Below are experts of layer 9 (counted from 0) of a mixture-of-experts language model. Rows are named router (the router's row for the expert), gate (a neuron's input weights, with its number), up (a neuron's input weights, with its number) and show model dimensions 0-191. Each number is 128 + 32 x the weight over its row's rms, rounded and kept within 0 to 255.
Before each expert's rows: a language model's description of what the expert responds to. This comes from a sample of Wikipedia text that the model never trained on.

# expert 53
What it handles: Word-initial stems
router [136 105  41  80 158 153 140 155 114 112 114  95 109 133 177  95 114 104 103 108 127  82 119 118 148  83 117 101  93 161 101  82  59 152  91 174  98 112 125 158  95 126 112 104 144  96 143 128 130 113 109 105 106 188  69 141 102 137 112 156 169  98 111 120  90 162  96 180  66 129 111 141 112 167 136 143 112 114 155 102  97 119 142  83 105 101 150  86 120 132 193  82 131 129  64 185  66 140 125 189  88  85 152 102  88 100 127  97 100 163 143 118 118 165 129 186 127 189 130 138 162 126 125 180 180 147 119 124 153 103 138  85 164 167 180  83 151 112 102 166  96 151 150 128 167 109 163 114 139  97 162 105 150 104 133 118 111  91  65  90 109 116 129 125  87  91 156  96 163 173 145 142 179  82 110 192 113 135 124 138  92  59  53 111  89  83  96  98 128  98  85 113]
gate0 [ 65  92 106 137 176  49  88 167 172 125 153 181 104 129 134 136  94  97 102 142 131 117 119 170 122 132 100   0 115 148 109  84 182 118 173 173 112 135 138 102 132 115 155 189 114  89  92 144 143  93  89  94 143 135  53 115 125  96 112 206 110 121 106  89  88 158 156 107 119 134 149 117 147 159 108 126 151  65 121 155 179 137 188  97 109 154 157 109 132 149 201 128  93 121  82 113 149 106  90 134 120 120 106 139 101  92 150 101 120 145 111  89 156 101 107 160 120  92 143 185  77 147 104 103 113 150 128 113 154 144 100  83 146 151 109 123 217 175  75 143 120 146 151 128 160 167 163 103 134  99 151 127 151 147 122  85 101 130 122 158  93 186 115  96 139 105 108 154  98 137 156 141 153 120 139 145  56 113 120 220  86  93 108 118 145 154 129 129 101 138 107 131]
up0 [127  94 142 156 183 102 124 156 157 188 186 129 111 124 136 176  77 135 132  99 119  66 117 135 162 110 137 102  81 146 129 122 125 114 159 157 112 129 146 132 169  70 137  99 144 137 168 127 148 133  96  64 116 112 127 125  96 117 146  97 132 133 116  88 108 133 204  82 116  90 176 155 132 137 141 203 131  85 127 117 162 117 180 109 203 162 138  94 127 162 140  79  78 166 105 128 126 121 112 143 123 128 121  99 157  88 186  84 162 161 116  56 123  78  49 242  86 114 108 151 116 151 127 114 137 105 115 150 110 137 103 166  97  61 126 138 165  85  83  78 110 126 140 148 203 148 158 124 171 113 145  64 154 117  46 110 143 158 118 150 105 145 167 117 145 191 180  99 107 142 150 105 112 151  93 146  92 150 106 160 119 148 131 128 133 144 132 108 121 182 134 112]
gate1 [146 128 125 116 153 154 150 106 172 180 133 182 132 105 133  73  60 164 104  96 154 109 141  85 155 149  92 168 125 144 177 173  86 136 159 117 117  94 139  78  92 144 113 134 207 183 149 107 125 153 174 126 145 171 111 121 101 119 166 107 182 121 118 108 148 105 136 154 140  79 185 108  77 137 117 208 117 158 138  69  89 104 154 138 168  65  77 117 106 170  94 143 124 145 162 116  62 172 151 107 130 100  56 146 114 143  83 138 116 178 180 176 172 133 132  70 110 176 115  76 169 132  78 108  96 156  72 100  91 116 145 140  95  95 110 168 111 152 152 138 128 137 126 135 159  65 108 118  89 148  56 126 134 171 117 168 133  98 148  80 217 142 112 161 130 114 101 142 106 115 106 142 101 115 142 154 146 148 121 137 113 143 118 169 136 183 147 127 131 150  98 156]
up1 [109 141 104  75 133 159 163 126 103 119 131 169 101  84  78 137 172 141 149 164 153 111 106 144  60 179 141 174 146 103 116 132 163 127 108 194 111 159 118 128 203 136 129 134 186 150 135 129  88  81 181  97 134 117 191 136 131 135 117 144 141 125 192 121 153 140  59 116 136 126 112 155 121  84  89 139 141 165 148 183 123 133 173 179 156 152 160  88 121 126 102 161 158 114  80  69 176 128  94  87  97  99 105  97 108 133 118  81 248 102 119 111 109 192 132 109  84 172 147 134 101  90 103 153  66 106 131  94 162  72 127  68 134 192  92  97 133 112 149 102 145 148 143 109 127 104 164  83 164  99  99  96 133 132 131 124 152 139 109 142 119 124 113 175  93 175 144  76 129 139  69 173 121 151 103 115 107 150 133 178  72 134 192 121 137 130 159 116 124  91 120 104]
gate2 [123 114  98  75 164 132 133 177 151 120 153 179 109 130 162 143 125  62 135  88 165 140 170 104  47 108 106 176 183 125 160 106 119 105 139  89 122  59 155 117  74 171 143 100 134 174 119 120 103  66 132 156 115 175 122 130 159 172 123  94  97 123 103 140 114 131 132 137 135 102 173 108 143 125 129 131 103 116 120 118 172 139  96 178  92  73 115  87 148 181 125 155 122 183  70 161 104 158 165  91 122 149 115 111  80  90  95 102 107 150 125 137 112 212 156 159  82 118 130 115 111  90 140 156 153 123 132 122 148 121 116 118 113  79 114 155 158 137 124 172 169 112 180 202 120 163 136 160 154 103 100 126 106 171  96 121  70  89  45 156 146 161 150 170 172 118 135 112  62  97 157 131 192 120 125  95 177  86 137 152 171  70 110 108 130 194 165 134 122 135 111 185]
up2 [ 80 137 128 147 138 156 137 141 113 133  67 100 166 127 115 168 130 143 106 193  80 160 167 174 192 166 125 113 126  95 143 172 178 117 132 161 179 176 111 163 174 135 131 100 134  82 120  92 177 130 121 124 125 118 122 157  80  68 156 148 151  72 133  90 193 141 144 121  98 164 124 165 128 115 153 101 147 132 139 116 132 122 179 105 151 112 171 135  82 103 162 141 153  60 178 113 139 136  94  84 117 101 119 173 148 157 129 157 141 105  97 111 131  70 106  65 159 162 149 172 103 145  97 103 120 153 121 140 112 101  73 173 101 195 139 116 114 112 134 113 166 117 150  47 111  76 144  85 104 159 151 100 162  90 161 124 174 150 142 164 115 132 145 119  87 110 121 132 132 162 115 117  94 106 176 136  74 170 165  63  86 214 140 113 132  49 138 106 195 122 155 102]
gate3 [ 75 144  67  94 129 132 136 142 135 104 175  83 112 133 119 102 141 162 141 111 147 118  84 103 150 102 138 126 130 175  81 112  96  93 123 126 119 164 127 174 128 115 144 113 114  85 117 167 190  88 134  98 128 131 114 113  89 160 106 177 105 110 148 125 113 123 101  92 117 110 110  93 177 110 112 106 167 137 112 140 150 167  88 197 162  78  96 117 126  60  64 143  85 110  64 156 121 121 132 166 121  87 123 150  94  84 157 111 158  97 190 121 167 122 126 120 114 131 108 185 167  80  72 107  85 190 158  94  99 123 133 133 155 166 124  61 110 128  96 189  59  75 116 144  88 136 136 102  67 132 149  42  74 187 134  79 165  74  90 111 124 155  97 145 139 153 132 104 127 120 100 137 163 105 147 196 121  78 136 107 138  70 133 107 108 118 112  76 120 125  86 173]
up3 [140 146 162 179  95 165  76 113 172 128 156 130 229 137  96 105 124  99 128 140 123  71 120 125 128 193 120 118  77 140 127 182 144 134 134 106 176  63 186 102 138 162 126 103 121 104 133 148 119 181 141 129 165  68 122  88  97  73 125 144 117 179 127 108 166  89 150 130  71 107 124 167 159  86 101  84 165 124 102 149 134 121  97 178 131 141 109 139 145 110 140 134 138 179 113 158 143 120 168 128 110 118 147 166 109  98 122 173  98  90 101 145 107 155 139 177 160 166 181 143 121  62 102 162  80 139 151 135 182 115 107 109 127 142 105 148 102  82 153 100 124 119 175  99 124 135  91 162 134  93  85 128 104 147 156 164 157 148 156 153 145 185 133  91 127 159 133 109  95  81  77 121  62 102  69 148  92 149 167  65 143 189 202 153 149 118 100 154  71 154  91 178]
gate4 [147  90 104 115  77 134 134  91 157  86 134 114 118 136 132  26 129 123 114 134 140 106 187 215  69 142 137 122 129 117  79 113 185  89 131 126 145  69  71  60 110 107 130 145 143 111 110 113 151 164 122 110 103 140 103 140  97 119 121 107 136  94  86 151 103  96 114 114 102 126 166  71 112 115 121 153 101 155 143 137  87 119 134  91 129  95 118  86 136 117 179 157  91 109 114 125  98 105 141 134  98  42 137 135 161 159 140 166 153 103 184 202  99 100 171 162 113 186 147 133 139 126 143 132  93  79 116 138 142 148  69  99 152 185 139 178  74  81 142 107 100  83 170 164 115 107 160 168 169 159 153  72 112 129 131 124 114 142 188  46 141 138 138 169 139 132 103 129 135  79 183 174 112 117 162 125 104 114  86 122 136  63 135  83  83 175 132 169 143 113 101 103]
up4 [112 205 151 102 190  96 136 157  94 148 108 142 134 124 127 167 125 107 133  78 120 172  82  58 144 125  97 123 141 153 158 130  94 164 119 113 109 169 174 187 154 156 131 117  97  89 126 141 105 118  78 136 153 148 159 144 134 146  98 171  46 126 145 123 165 149 154 155 141 126  91 170 149 135 119  97 150  90 120 135 150 146 139 167 142 179 190 179  93 195 117 104 154 131 102 108 136 119 120 130 104 188 125 105 123 122 124  75 128 139  51 107 152 158 115 143 125  68 117 104 175 171  87 127 152 158 147 111 106  80 192 110  83 101 102  57 169 174 133 129 145 193 107 126  92 136 139 106 110 100  52 152 174 110 119 148 159 107  73 228  94 149 120 118 134 101 204 137 101 127  85 102 152 149 117 149 138 129 158 137 105 149  97 171 175  87 107  84 146 129 145 134]
gate5 [221 190 104 195 129 145 102 156 132 104 121 108 121 128 173 100  91 137 157 115 135  18 146 148 131 124 121 148 165  66 115 129 125 167  99 138 134  75  94 151  71 133 108 120 130  84 163 137 103 100 137 159  93 126 128 142  50 115 108 138 159 171  85 129 149 126 116 202 132 159  56 103 126 181 105 146 102 163 122  81 119 106 119 122 113 117  78  91  96 128 147 141 129 114 141  66 123 127 143 171 105  90 111 177  95 112 127 135 153 141  90 141  75 172 120 129 167 159 186  90 132 136 158  88 131 149  82 143 124 120 173  99 144 110 121 178 137 152 169 129 184 130 108  91 121  97 132 100 123  97 109 181 155 120 123 142 105 114 131 107  74 150 114  40 107 130 170 126  55 143 116  63 139  97 120 172 148 129 119 142 125  65 176 150 149  91 128 143 176  71 158 124]
up5 [196 154 129 172 106 130 100 127 160 100 179 119 176 124 100  97 122 181 129 111 144  79 190 184 132 145  88 166 167  91 139 167  60 151 162 124 115 127 143 139  84 128 148 123  78 123 140 151 138  93 190 174 128 155 170 100  79 110 142 149 129 148 128 147 125 111 133 141 177 159  84  79  96 149  70 149 114 191 113 104 127  31  91 149 121 134  95  78 154 147  82 104 158 139 161  75 112 160 162 169 116  97 120 183 119  81 151 124 170 154 125 103 107 203 137 140 143 144 163 122 109 153 113  50 152 130  77 117 176 142 125  96 140 129 102 177 164 135 106  75 168 150 142 108 120 138 103 164  79 109 122 151 148  87 132 110 111 125 104  89 108 164 140  82 144 190 145 137  80 141 111  70 142 111 140 150 166 111 119 115 121  88 140 147 185 119 115 171 126  96 203 164]
gate6 [114 142 132  88  92 171 121 149  33 118  85 151 163 155 153 125 196 128 136 174 122 156 127 132 132  72 158 124  96 122 113  52 123 134 170 119 186 122 151 133 159  62 124 132 138 101 116 113 172 172 149  96 108 121 148 115  74  44 128 173 169  60 135 107 127 195 146 123 150 148 106 128 112 123 198 126 116 185 154 127 111 136 152 156  93  78 139 130  43 146 120 145 121  85 165 106 158 138 161 136 167 161 159 140 142 102  82 112 146 165  88  98 189 134 123  94 144 138 129 144 102 133 144 146 171  82 128 106 166  58 118  76  93 165 193 155 143 138 157  81 105 121 179  96 107  39 133 133 139 134 173 171 150 119 187 122 152 149 104 128 137  74 105 110 156 137 105 139 147 110 101 153 139 112  75 140 141 135 125 122 172 127 154 141  76 124 139 134 134 118  78  88]
up6 [160 125 102  91 116 107 126 139 124 132 110 146 137 151 199 115 172 155 111 148  97 154 119 109 123  83  92 163 115 105 101  99 111 118 167 135 113 166 160  83 160 126 143 171  93  97  85 171 186 177 203 120 158  66 152  95 151  39 150 118 151  77 202 125 151 150 172 207 150  91  85 147 118 132 126 185 166 144 110 100 107  88 150 108 124 136 164 171  97 163 174 111 138  96 142 122 117 120 145 132 121 121 122 164  98 118  93 175 146 155  82 147 110  86 122  63 159 151 104 108 109 107 130 137 140 128 140 115 101 120 136  55 102 144 149 137 122 129 157 125 146 120 128 136 164 139  64 140 100 158 207 128 203 130 217  79 113 105 168 122 129 115 188  86 123 128  81 136 146 106 125  99 160 137  93 133 114 105 166 136 176 144 101 130 159 153 113 127  45 118 100  71]
gate7 [117 109 119 121 175 147 163 164 130 135 138  96  88 169 129  79 176 109 170 113 163 139 195 198  88 116  80 106  95 175 134 183 112  82 155  80 211 120 128 171 129 166 138 105 161 129 106  82 161 133 150 153 138 168 153 123 164 121 108 122 176 156 150 142 148  95  66  83 124 140 137 126 123 129 100 144 115 141  82  87 103  68 135 134 109  83 122  84  96 108  87 168 164 153 153 115 117 150 139 172  88 112 108  86 116 103 159  96 148 158 159 144 134 123 187 170  96  96 164  81 206  74  93  83 109 112 148 150 111 159 152 149 119 110 159 148  80  68  90  96 160 185 163  67  94 102 157  97 102  21 163 123 129 117 102 119 130 117 133 143 158 150 132 135 125  96 126 112 118 107 149 165 164  94 155 112  61 135  79 142 154 118 114 126 134 140 131 103  73 129 129 176]
up7 [109  93 126 116 142 183 157 167  87 162 193 100  94 150 105 135 153 136 125 120 128 155 190 159 105 134  71 128 107 133 168 171 130 133 158  67 180 105 148 211 123 161 114 114 116 156 117 112 135 131 142 141 173 146 139 102 196 135 118 136 176 182 170 158 143 105  99 101 116 116 156 114 133 104  88 103 134 134  77 114 165  77 119 172 162 118 124 146 106 111  80 131 152 192 128 123 140 167 125 201  78 152 107  96 109 122 122 111 158 177 150 145 170 129 201 168 109  97 137  62 166  73  69 114 111 112 131 122  91 155  78 161 153  84 175 170 108  82 104 117 156 153 142  59  78 138 119  89 130  16 121 122 116 136 103  71 138 106 133 132 174 144 127 128 120 126 135 118 127 108 142 173 158  94 125 151  60 130  91 142 107 150  65 141 145 145 127 120  75 139 118 155]
gate8 [128 136 150  91 133 125 171 140 139 143 156 138 139 143 158 118 129 172 127 131 216 208 138 101 137 126 145 136 121  87 141 104  99 126 137 104 110 105 150 104 126 121 161  99 153 164 138 160 147 112 223 151 118 111 108  88 124 184 165 172 193 147 165 119  62 147 102 115  92 122 132 127 170 100 116  96 160  69 125 139  51 106  94 151 131 132 140 149 136 172 142 116  78 142 129 121 132 111 108 171 126 167 143  93 150 125 135 123 151 106 171 137 147 109 130 103 102 142 117  94 106 117 165 167 160 162 103 100 200  94 116 136  27 108 190  91  31 119 111 129 157 179 151 134 125 178  82 133 162  35 130 143 136 117 125 133 164 187 109 121 198  67  56 139 138 127  94 106  89 112 147 144 118 110 172  95 133  93 103 112 117 126 105 116 126 120 164 126 120  93 185 164]
up8 [ 96 119 105 137 102 148 119 190 137 169 137  44 104 191 128 121 156  68  92 115 165 108  97 128 139 173 105  78 149 109 131 119 127 161 154 143 140  94 135 129 140 141 186 148 111 150 158 158 165 121 124 171 167 150 142 137  90 132 159 178 128 119 127  63  74  87  99 107 113 121 120 120  82 144 174 143 143 145 127 126 174 111 137  75 136 117 147 163  80 111 110 123 111  83 115  97 168 123  78 203 117 134  96 135 192  98 121  67 164  90 159 122 122 180 135 162 129 191 121  96 179 141  88 134 146 134 142 122 146  63 122 122 106 162 196 135 154 113  81 107  93  82 121 124  88 155 121 157 146 117 147 112  59 200 122 136 141  70 125 148 127  77  88 135 132 150 161 173 129 129 132 112 136 106 104 124  84 225 105 138 141 171  77 148 117 114 208  71 121 164 137 110]
gate9 [ 96 121  97  67 118  61 138 106  85 157  67 135  81 124 141 149 166 164 122 202 119 161 187  90 114  62 127 118  81  83 137 124 130 156 135 203 138 156 125  95 134 154 118 145 163 113 192 172 154  55 105 141 137  70 100 101 162 102 116 181 200 108 103 176 173  97 115 117 119 167 126  88  75 145 113 151 131  94 110 115 134 137 125 137 144 109 154 131 140  85 127 108 116 126 133 108 105 132 155 143 108 143 128 178 128 153 164  93 125 118  77 148 164 132  83 142 127 141 155 108 125 106 128 255 109 113 145 115 175 175 106 115 148 159 179 164 110 150 129 145 104 108 127 140 113 169 120 138 105 134  42 142 120  85 119 145 102 169  57 119 118 130  97 172 147  73 133 118 152 155 145 145 126 191  77 128 138 152 167 127 138 165  99 151 172  96 121 150 112 125 144 125]
up9 [101 116  67 100 140 161 119  79 189 150 115  90 177 160 156  83 130 106 121 167 167 128 114 116 157 147 144 125 103 141 149  93  90  98 122  41 156 114 102 169 132 112 144 132 106 147 149 152 142 143 126 149  98 121 110 136 202  96  82 171 116  67 108 144  87 146 113 147 157 136  95 110 142  96 141  76 154 123 173 118  96 118 156  88  76 165  89 125 110 116  92 138 128 155 148 139 112  88 174 157  99 121 131 113 165  96  72 136 108  95 128 117 154 114  76 114 148 131  83 162  86 131 160 160  78  89 125 123  94  51 161 145 140 135 110 101 150  80 187 134  70  81 130 143 145 123 142 140 123 176 101 121 142 158  50 147 112 169 112 149 111  86 126 122 131 142 162 117 112 134 159 136 137 160  92 189 130 106 113  47 173  72 122  92  55  28 164 144  75 142 105 162]
gate10 [119 159 142 125 206 155 146 104 155 115 105 124 144 122  93  88  49  79 135  67 167 125 168 137 141  96 168  90 155 142 156  97  61 130  96 122 160 163 127 161 110 124 108 131 159 119 120 111 174 136 157 125  74 169 136  99 175 102 117 161  97 136 195 168 129 137 153 147  19 169  95 183 158 184 140 176 122 125 118 123 101 145 107  85  99 159 135  88 139 114 111 111 100 130 169 197 126 157 164 153 121  92  83 109  83 172 145 106 119 144 127  90 146 116 126 130 148  87 132 108 145 135 134 114  68 111 125 109 143 192 119  14 159  97 112 132 118 140 170 113 124 119  76 156 145 184 127 129 140 130 152  80 107 111  92 150 138 128 118  61 108 153 129 124 102 129 144  76  98 145 126  81 153 178 150 184 151  92 136 110 113  91 165 136 136 127 107  94  95 134  69 185]
up10 [129 121 148 142 100 157 118  79 166 111 128 139 158 127 130  82  47  63 116 101 198 143 143 146 153 143 101 115 109 143 178 109 109 150 114 154  78  95 147 169 117 198 130 109 183 128 151 144 146 147 172 123 132 222 137 117 148 121 149 114 119 126 168 165 153  82 152 115 100 139 133 137 163 168 152 139  86 186 134 147 156 169  98  88 158 185  58 109 174 150  87 107 125 102 153 202  84 123 113 138 104  41  93 129 150 117 174  99  98  64  97 134 137 142 104  97 159 157 156 154 135 106  90 164  90  69  72 107 120 168  85 111 128  53 158 126 134 160 167 146 139 150  90 149 119 135 128 136 129 140 159  99 123 115 142 113 132 139 107 102 135 172  98 107 161 148 127  73 114 144  80  87  79 138 127 215 140 135 118 123 105  96 135  96 118 180 161 107  80 146  95 167]
gate11 [145  76 146 161 115  72 123 146 118 144 119  70 161 143 188 132 150 123  35 108  94 119 100 127 178 127 134 115 123 130  75 158 180 140 125 161 122 108 139 110 131 146 135 138 172 136 116  95 145 141  79 123 162 236 138 154 115 134 151 114  96 112 109 130 106  80  86  91 107 172  84 117 138 166 169 112 131 130 122 178 140 132 120 130 171 148 161 130 151 142 132 137 137 102 143  78 125 135  88 164 135 174  78 116  85 146 169  74 130 126 134 111 141 183 128 130 149 153 166  76 132 191 128 115 175 158 134 131  84 144 125 137 117 110 172 116 128  89 134 127 149 114 158 149  80 159  93 130 162 117  63  93 135 148 123 111 121  84 172 153 119 133 126 112 182 132 185 129 181  77  79  91 118  32 158 122 156 192 100 174 133 196 134  61 117 210 187 127 101 143 136 107]
up11 [140 152 131  94 133 131 125 136  84 128 163  76 156 128  95 100 122 143 169 110 161 168 119 105 100 150 120  92 125 145 111  80 131 133  76 162 166 100 142 166 108 177  79 123  66 124 170 126 164 106 144 123 106 100 156 126  66 179 142 104 168 161 141 151 161 107 131 118 197  93 167 142 128 101 136 132  86 118 142 104  86 112 179  95  63 208  99  79 109 155 117 178 141 140  83 110 156 147 151 134 146 118 148  95 141 168 132 221  73 110 167 141  91  51 103 142  96 118 111 132 145 138 128  83  98 179 152 189 109 174 138 126 134 142 101 190 132 108 125 121 149 136  93 119 178 127 120 102 157 110 115 160 138  81  87 130 141 148  50 147 161  98 119 163 169 107 116 102 102 180 167 134 135 158  95 114 110  83 109  50  73 133 108 184  95  85 128 102 179 158 147  88]
gate12 [ 83 123 131  26 118 158 139  97 172 127 120  73 129 131  82 128 107 151 158 121 136 172 114  89  83 131 142  67 146 131 129  74 150 134 154 165 162 132  87 107 158 153 143  80 102 160 123 115  86 142 155  70 109 137  82 143 182 101 143 137 116 114 153  98 129 129  20 119 123 147 134 148 143  96  90 126 135 124 148 137 114 116 157 119  67  79 215 144 150 160 178  77 155 144 134 130  99  95 138  95 128  87  97 156 124 111  73 172  86 144 170  85  67 134 137 171 153 108  67 135 111 126 142 131 121  93 190 136 147  96  89 124  81 122  88  65 159 140 132 183 126  97 143  74  93 103  95 153 120 140 167 100 180 148  86 129 156  87 129 135 157 206 169  76 165 139 113 156 170 110 115 109 108  93 159 161 115 150 110  80  92 127 163 110 154 137 146 107 137 132 153 154]
up12 [131 109  94  54 131 161 177 104  99  88 164 108 129 153 129 116 146 133 197  96  75 129 127 170 123 116 147 128 123 146 144 141 116 118 143 160  56 110  57 130  89 127 164 137 134 120  88 173 213 119 199 143 125 140 156 139 169 121 117  96 162  87 211  84 153 166  58 117 115 142 170 115 117 152 103  87 111  61 122 132 168  79 118 144 138 100 185  82 102 153 175  84 120 150 176 106  79 125 118 119 125  95 104 169 111 124  99 125 127 132 128 140  95 129  87 199 173 147 140 101 121 148 130 153 189  86 111 132  99  83 115  87 169 128 114 115 177 136  97 161 145 145 153 119  80 120 129 171 112 107 143  59 155 163 126 107 130 106  81 114 176 117 154 169 136  97 163 109 182 140 125  93 131 114 123 166 115 144 188 126  86  76 116 106  55 118 113 119 160 103 171 144]
gate13 [168 100 117 127 164 114 137 164 156  97 139 194 114 179 182 113  61  93 162  93 125 151 132 154 192 109 126 100 116 112 165 110 127 150  79  78 160 136 196 206  81 193  87  93  96 100 122 132 137 117  72 143 130 181 158 150 130  99 105 180 120  87  82  64 128 102 160 111 145 144 115 106 112 132 125 209 124 152 101 159 114 179 146 126 102 102 136 115 120 120 155 112 129 138  81 160 159  99 124 125 143 147 148  88 133 136 108 171 145 158  57 159  81  85 154 146 149 117 120 121 117  81 119 113 133  74  91 114 141 102 110 106 139 114 169  86 106 163 125 161 111 141 138 185 109  97 166 167  95  87 127 100 134 164 119 118 204 113  52  88 167 143 137 125  86 139 127 139 132  88 111 127 109 109 168 110  75  44 103 130 138 159  96 144 110 166  63  80 152  96 130 110]
up13 [100 186 142  93  96 149 137 132 117 139 103 126 149  91 122 133 191 152 125 141 168 119 109 139  77  54 157 177  97 139 114 145 134 117 143 170 150 146  78  99 211  66 176 138 203 130 133 132 140 147 194 113  97 100 181 104 123 141 117 114 100 153 142 170 114  89  93 146 129 128 136 125 148 121 153  69 145 114 124  71 146  78 168  49  93 126 101 144 132 122  73 131 105  99 168  64  80 200 154 101  49 139 120 113 136 140 105 109 124 100 184 117 179 168 125  64 127 113 156 100 172 134 140 144  78 157 177 140 121 161 172 178 133  99 107 146 143 125 158 111 118 143 149  92 149 135  78  96 100 142 108 177 123 116 103 129  78  91 197 176 106 119 116 126 151  67  82 122 127 157 167 144 145  82  99 109 139 158 112 110 104  99 139 103 114  66 165 146 124  95 139 125]
gate14 [111 152  69 163 124 158 128  55 149  94  36 138 148 147 116 163 168  80 119 115 158 129 105 127 146  91 134 179 113 134 160 157 146  87 100 133 172 159 103  86 145 145 147 126 204  73 110 150  91 128 108 132 136 131 113  93 125 119 111 195 110 191 111 165 150 142 167 159 156 119 164 148  91 110 118 106 139 141 138 113 153 158 144 178 158 140 161 126 138  76 115 119 155 134 101  86 153 151 125  91 165 151 148 113 152 135 137 103 137  92  99 108 103 127  26 116 136 141 145 124 157 135 138 135 194 181 102 144 145 104 133 124 128 185  93 105 129 163 109 121 150 137 148 160 138 107 174 155 149 103 184 128 124 138 164 107 110 159 128 241 158 165 151 130 131  15 150 157 115 139 168 103 113 141 143 164  65 118 110  88 133 121  91  92  71 186 170 124 144 113 118  64]
up14 [152  97 114 140 139 175 119  89 153 152  95 136 145 171 113 136 109 119 141 180 178  92  79 150 103 119  92  99 106 150 134 152 158 115  84 125  79 181 122  76 143 162 133 171 138  83 110 189  49 115 124 118 172 105 120 110 139 113 131 114  66 177  99 144 128 106 149 121 111 108 158 173  99 102 116 133 170 162 122 110 123 210 143 147 171 118 186 160 128  79 143 124 167 193  92  83  94 131 136  81 130 120 128 123 171 101 194 110 142 149 109 130 107 106  91 102  82 176 134 122 186 158 100 138 151 145 140 146 119 163 132 137 169 196 149 104 125 147 110 117 200 126 108 160 186 114 179 112 146 108 122 130 144  61 114 121 134 224 118 191 157 148 159 142  88  93 110 101 104 157 166 108  90 141 155 161 108 161 102 133 196 109 141  73 138 181 157 141  86 121 139  78]
gate15 [113  90 140 198 179 112 104 163  73 166 141  82 108 124 152 122 149  62 106 124 148 109 174  42 136 102 167 110 148  99  80 127 109  98 143 162  97 107 106 117 181  83 152 102 128 134 155 167 117 129 116 122 121 166 162 122  85 163 108 141 111 127 105  75 113 158  76 128 103 123  79 142  99 158 113  81 109 106 183  67 156  83  94 110 117  89  93 124  93 105 147 130 155 137 168 119 121 116 113 125 123 147 174 183 108 133 153  97 120 129 134 146 127 132  51 136 119 131 144 134 128 110  97  81 163 157 168 130  94 135 187 133 174 136  93 104 127 145 137 111 120 186 126 116  70 207  88 154 105  77 154  97 162  84 212  77  77 125 130 192  97  90 152 137 136 105 175 161 155 127 107 151 202 103 129 138 159 163 161  78 141  54 112  88 125 140 141 133 133 169 145 145]
up15 [183 165 117  81 125 137 154  90 149 103  95 142 114 193 143 111 112 154 144 142 128 103  79 172 138 183 111 122 188 190 182 137 125 161  76  90 129 126 132 101 110 183 112 147 188 136 106 113 105 133 121 122 149 105 118 119 128 107 103 109 115 113 113 197 176  83 135  94 148 120 137 118 151 137 133 192 146 176  64 160  73 172 157 190 139  96 149 135 134 137 105 135 131 103 112  97 161 136 110 142 128 119  81  91 145 101 110  99 121 105 107 118 111 169 197 114 117 125 105  70 138 199 177 176  96  95  59 131 143 156  65 117  99  85 134 139 111 152 123 105 101 104 113 133 146  43 189 106 161 112  80 131  91 195  78 160 193 158  93  70 168 118 114 123 131 142 163 103  86 134 125 105  59 142 133 161  87 113 101 177 152 128 168 109 152 128 119 113 118 139 133  84]
gate16 [102  94 112 139 144 122 131 188  70 128 150 131  80 190 138 113 138  81 159 144 126  92 145 140 144 126 112 108 155 146 125  84 140 113  94  68 105 116 110 152 137  99 123 133 116 147 103 125 121 130  96 145 162 126  59  73 171  80 167 117  99 106  88 104  87 138 133 136  93  79 155 123 127 139  94  89 118 113 118  89 123 138 104 135  96 120 130 180 149  87  98 137 118 118  98 179  96 152  98 140 103 170 128 202 131 185 153 125  97 144 149 133  91 176 168 188 146 190 127 144 117  84 122 226 146 115 159 109 117  54 131 128 132 151 145 128 118 145 151  98 123  83 141  60 171 220 122 114  62 123 155 115 158 108 107  80 113  59 159  94 139 124 117 145 112 180 115 125 149 157 116 130 159 114 156 153 129 126 146 112 110 221 132  90 123 155  41 106  46 154 113 113]
up16 [101 105 100 161 150 173 133 133 121 114  70 115 123 139 127  84 110 129 104  99 141  97 105 132 100 122 105  72 141 107 111 156 116 129  93 119 129 120 115 123 142 119  80 112 129 142 161 121  90 135  93 143 104  87  96 117 166 165 110 118 113 122 110 100 145 109 166 136  79  90 183 127 116  86 123 134 100 166 129 133 149 214  70 145 183  90  73 107 128  86 139 111 142 125 170 114 138 129  90 176  80 183 106 103 130  98  34  92 125 115 138 218 156 169  99 151 119  99  90 138 142 103  93 155  95 121 135 154  99 154 111  96  78 120  87 145 121 127 115  90 150 112 178  89 118 153 113 115  63 157  53  91  92  63 179 115  73  82 157 178 100 112 134 173 153 137 132  85 159 126 128 167  47 101 109 113 102  93 130 181  91 123 167 144 102 220 117 100 104 128 150  83]
gate17 [176 143 139 173  93 164 107 154 154 115  94 162 108 132 151 168 197  82  58 135 140  77 139 119 159 180 161 102 109 104 154 144 166 109 140 106 154  90 135 142 124 132 163  88 113 134 139 183 118 131 111 127 143 162 138 138 155 127 147 133 126  63  65 113  91 136 168 113 167  99 103 106 117 111 168 116  77 185 125 149 129 122 170  83 129 155 143 160  80 123 169 137 109 146 173 155  82 124 163 136 100  89  95 117  91  46  96 179  84 136 122 123 120 145 148 122  88 160 144 140 135 196 121 145 153 119 100 151 134 101 135  85 158  95 152 138 178  74 128 103 138 150 154  90 140 142 115 123 120 160  67 192 118 100 216 112 136 141 226  97 108 154 122  93 135 141 142 141  77 137  81 116 127 137  59 174 133 177 161 114 145 180 129  97 108 118 187 110  48 105 127 161]
up17 [101 112 121 101 178  82 177 118 108 128 166 105 165 105 115 110  84 145 187 117  98 174 130 137  98  91 141 152 173 142  88 109  62 154 111 142 133 119  98 115  93 134 106 155 141 136 127 106 130 133 128  92 131 125 143  87  83 158  73 182 129 194 149 137  54 114  79 133 101 101 151 177 183 127  97 114 169  74 136 121  90 166  49 163 170 124 127 104 188 186 114 136 148 115 105 127 205 139  75 151 153 146 182 129 136 206 161  79 157 135 110 101 183  89 112 133 185  95 134 124 140 105 132 127 106 120 130 121 162 149 121 135  98 133 146 116 106 164 111 102 102 147 139 132  96 140 138 129 123  49 171  45 143 157  75 161 124 147  69 145 162  86 124 176 136 119 126 109 165 103 178 138 150 149 149  94 119  95 126 135 114 114 171 136 141 147  61 131 176  78 161  79]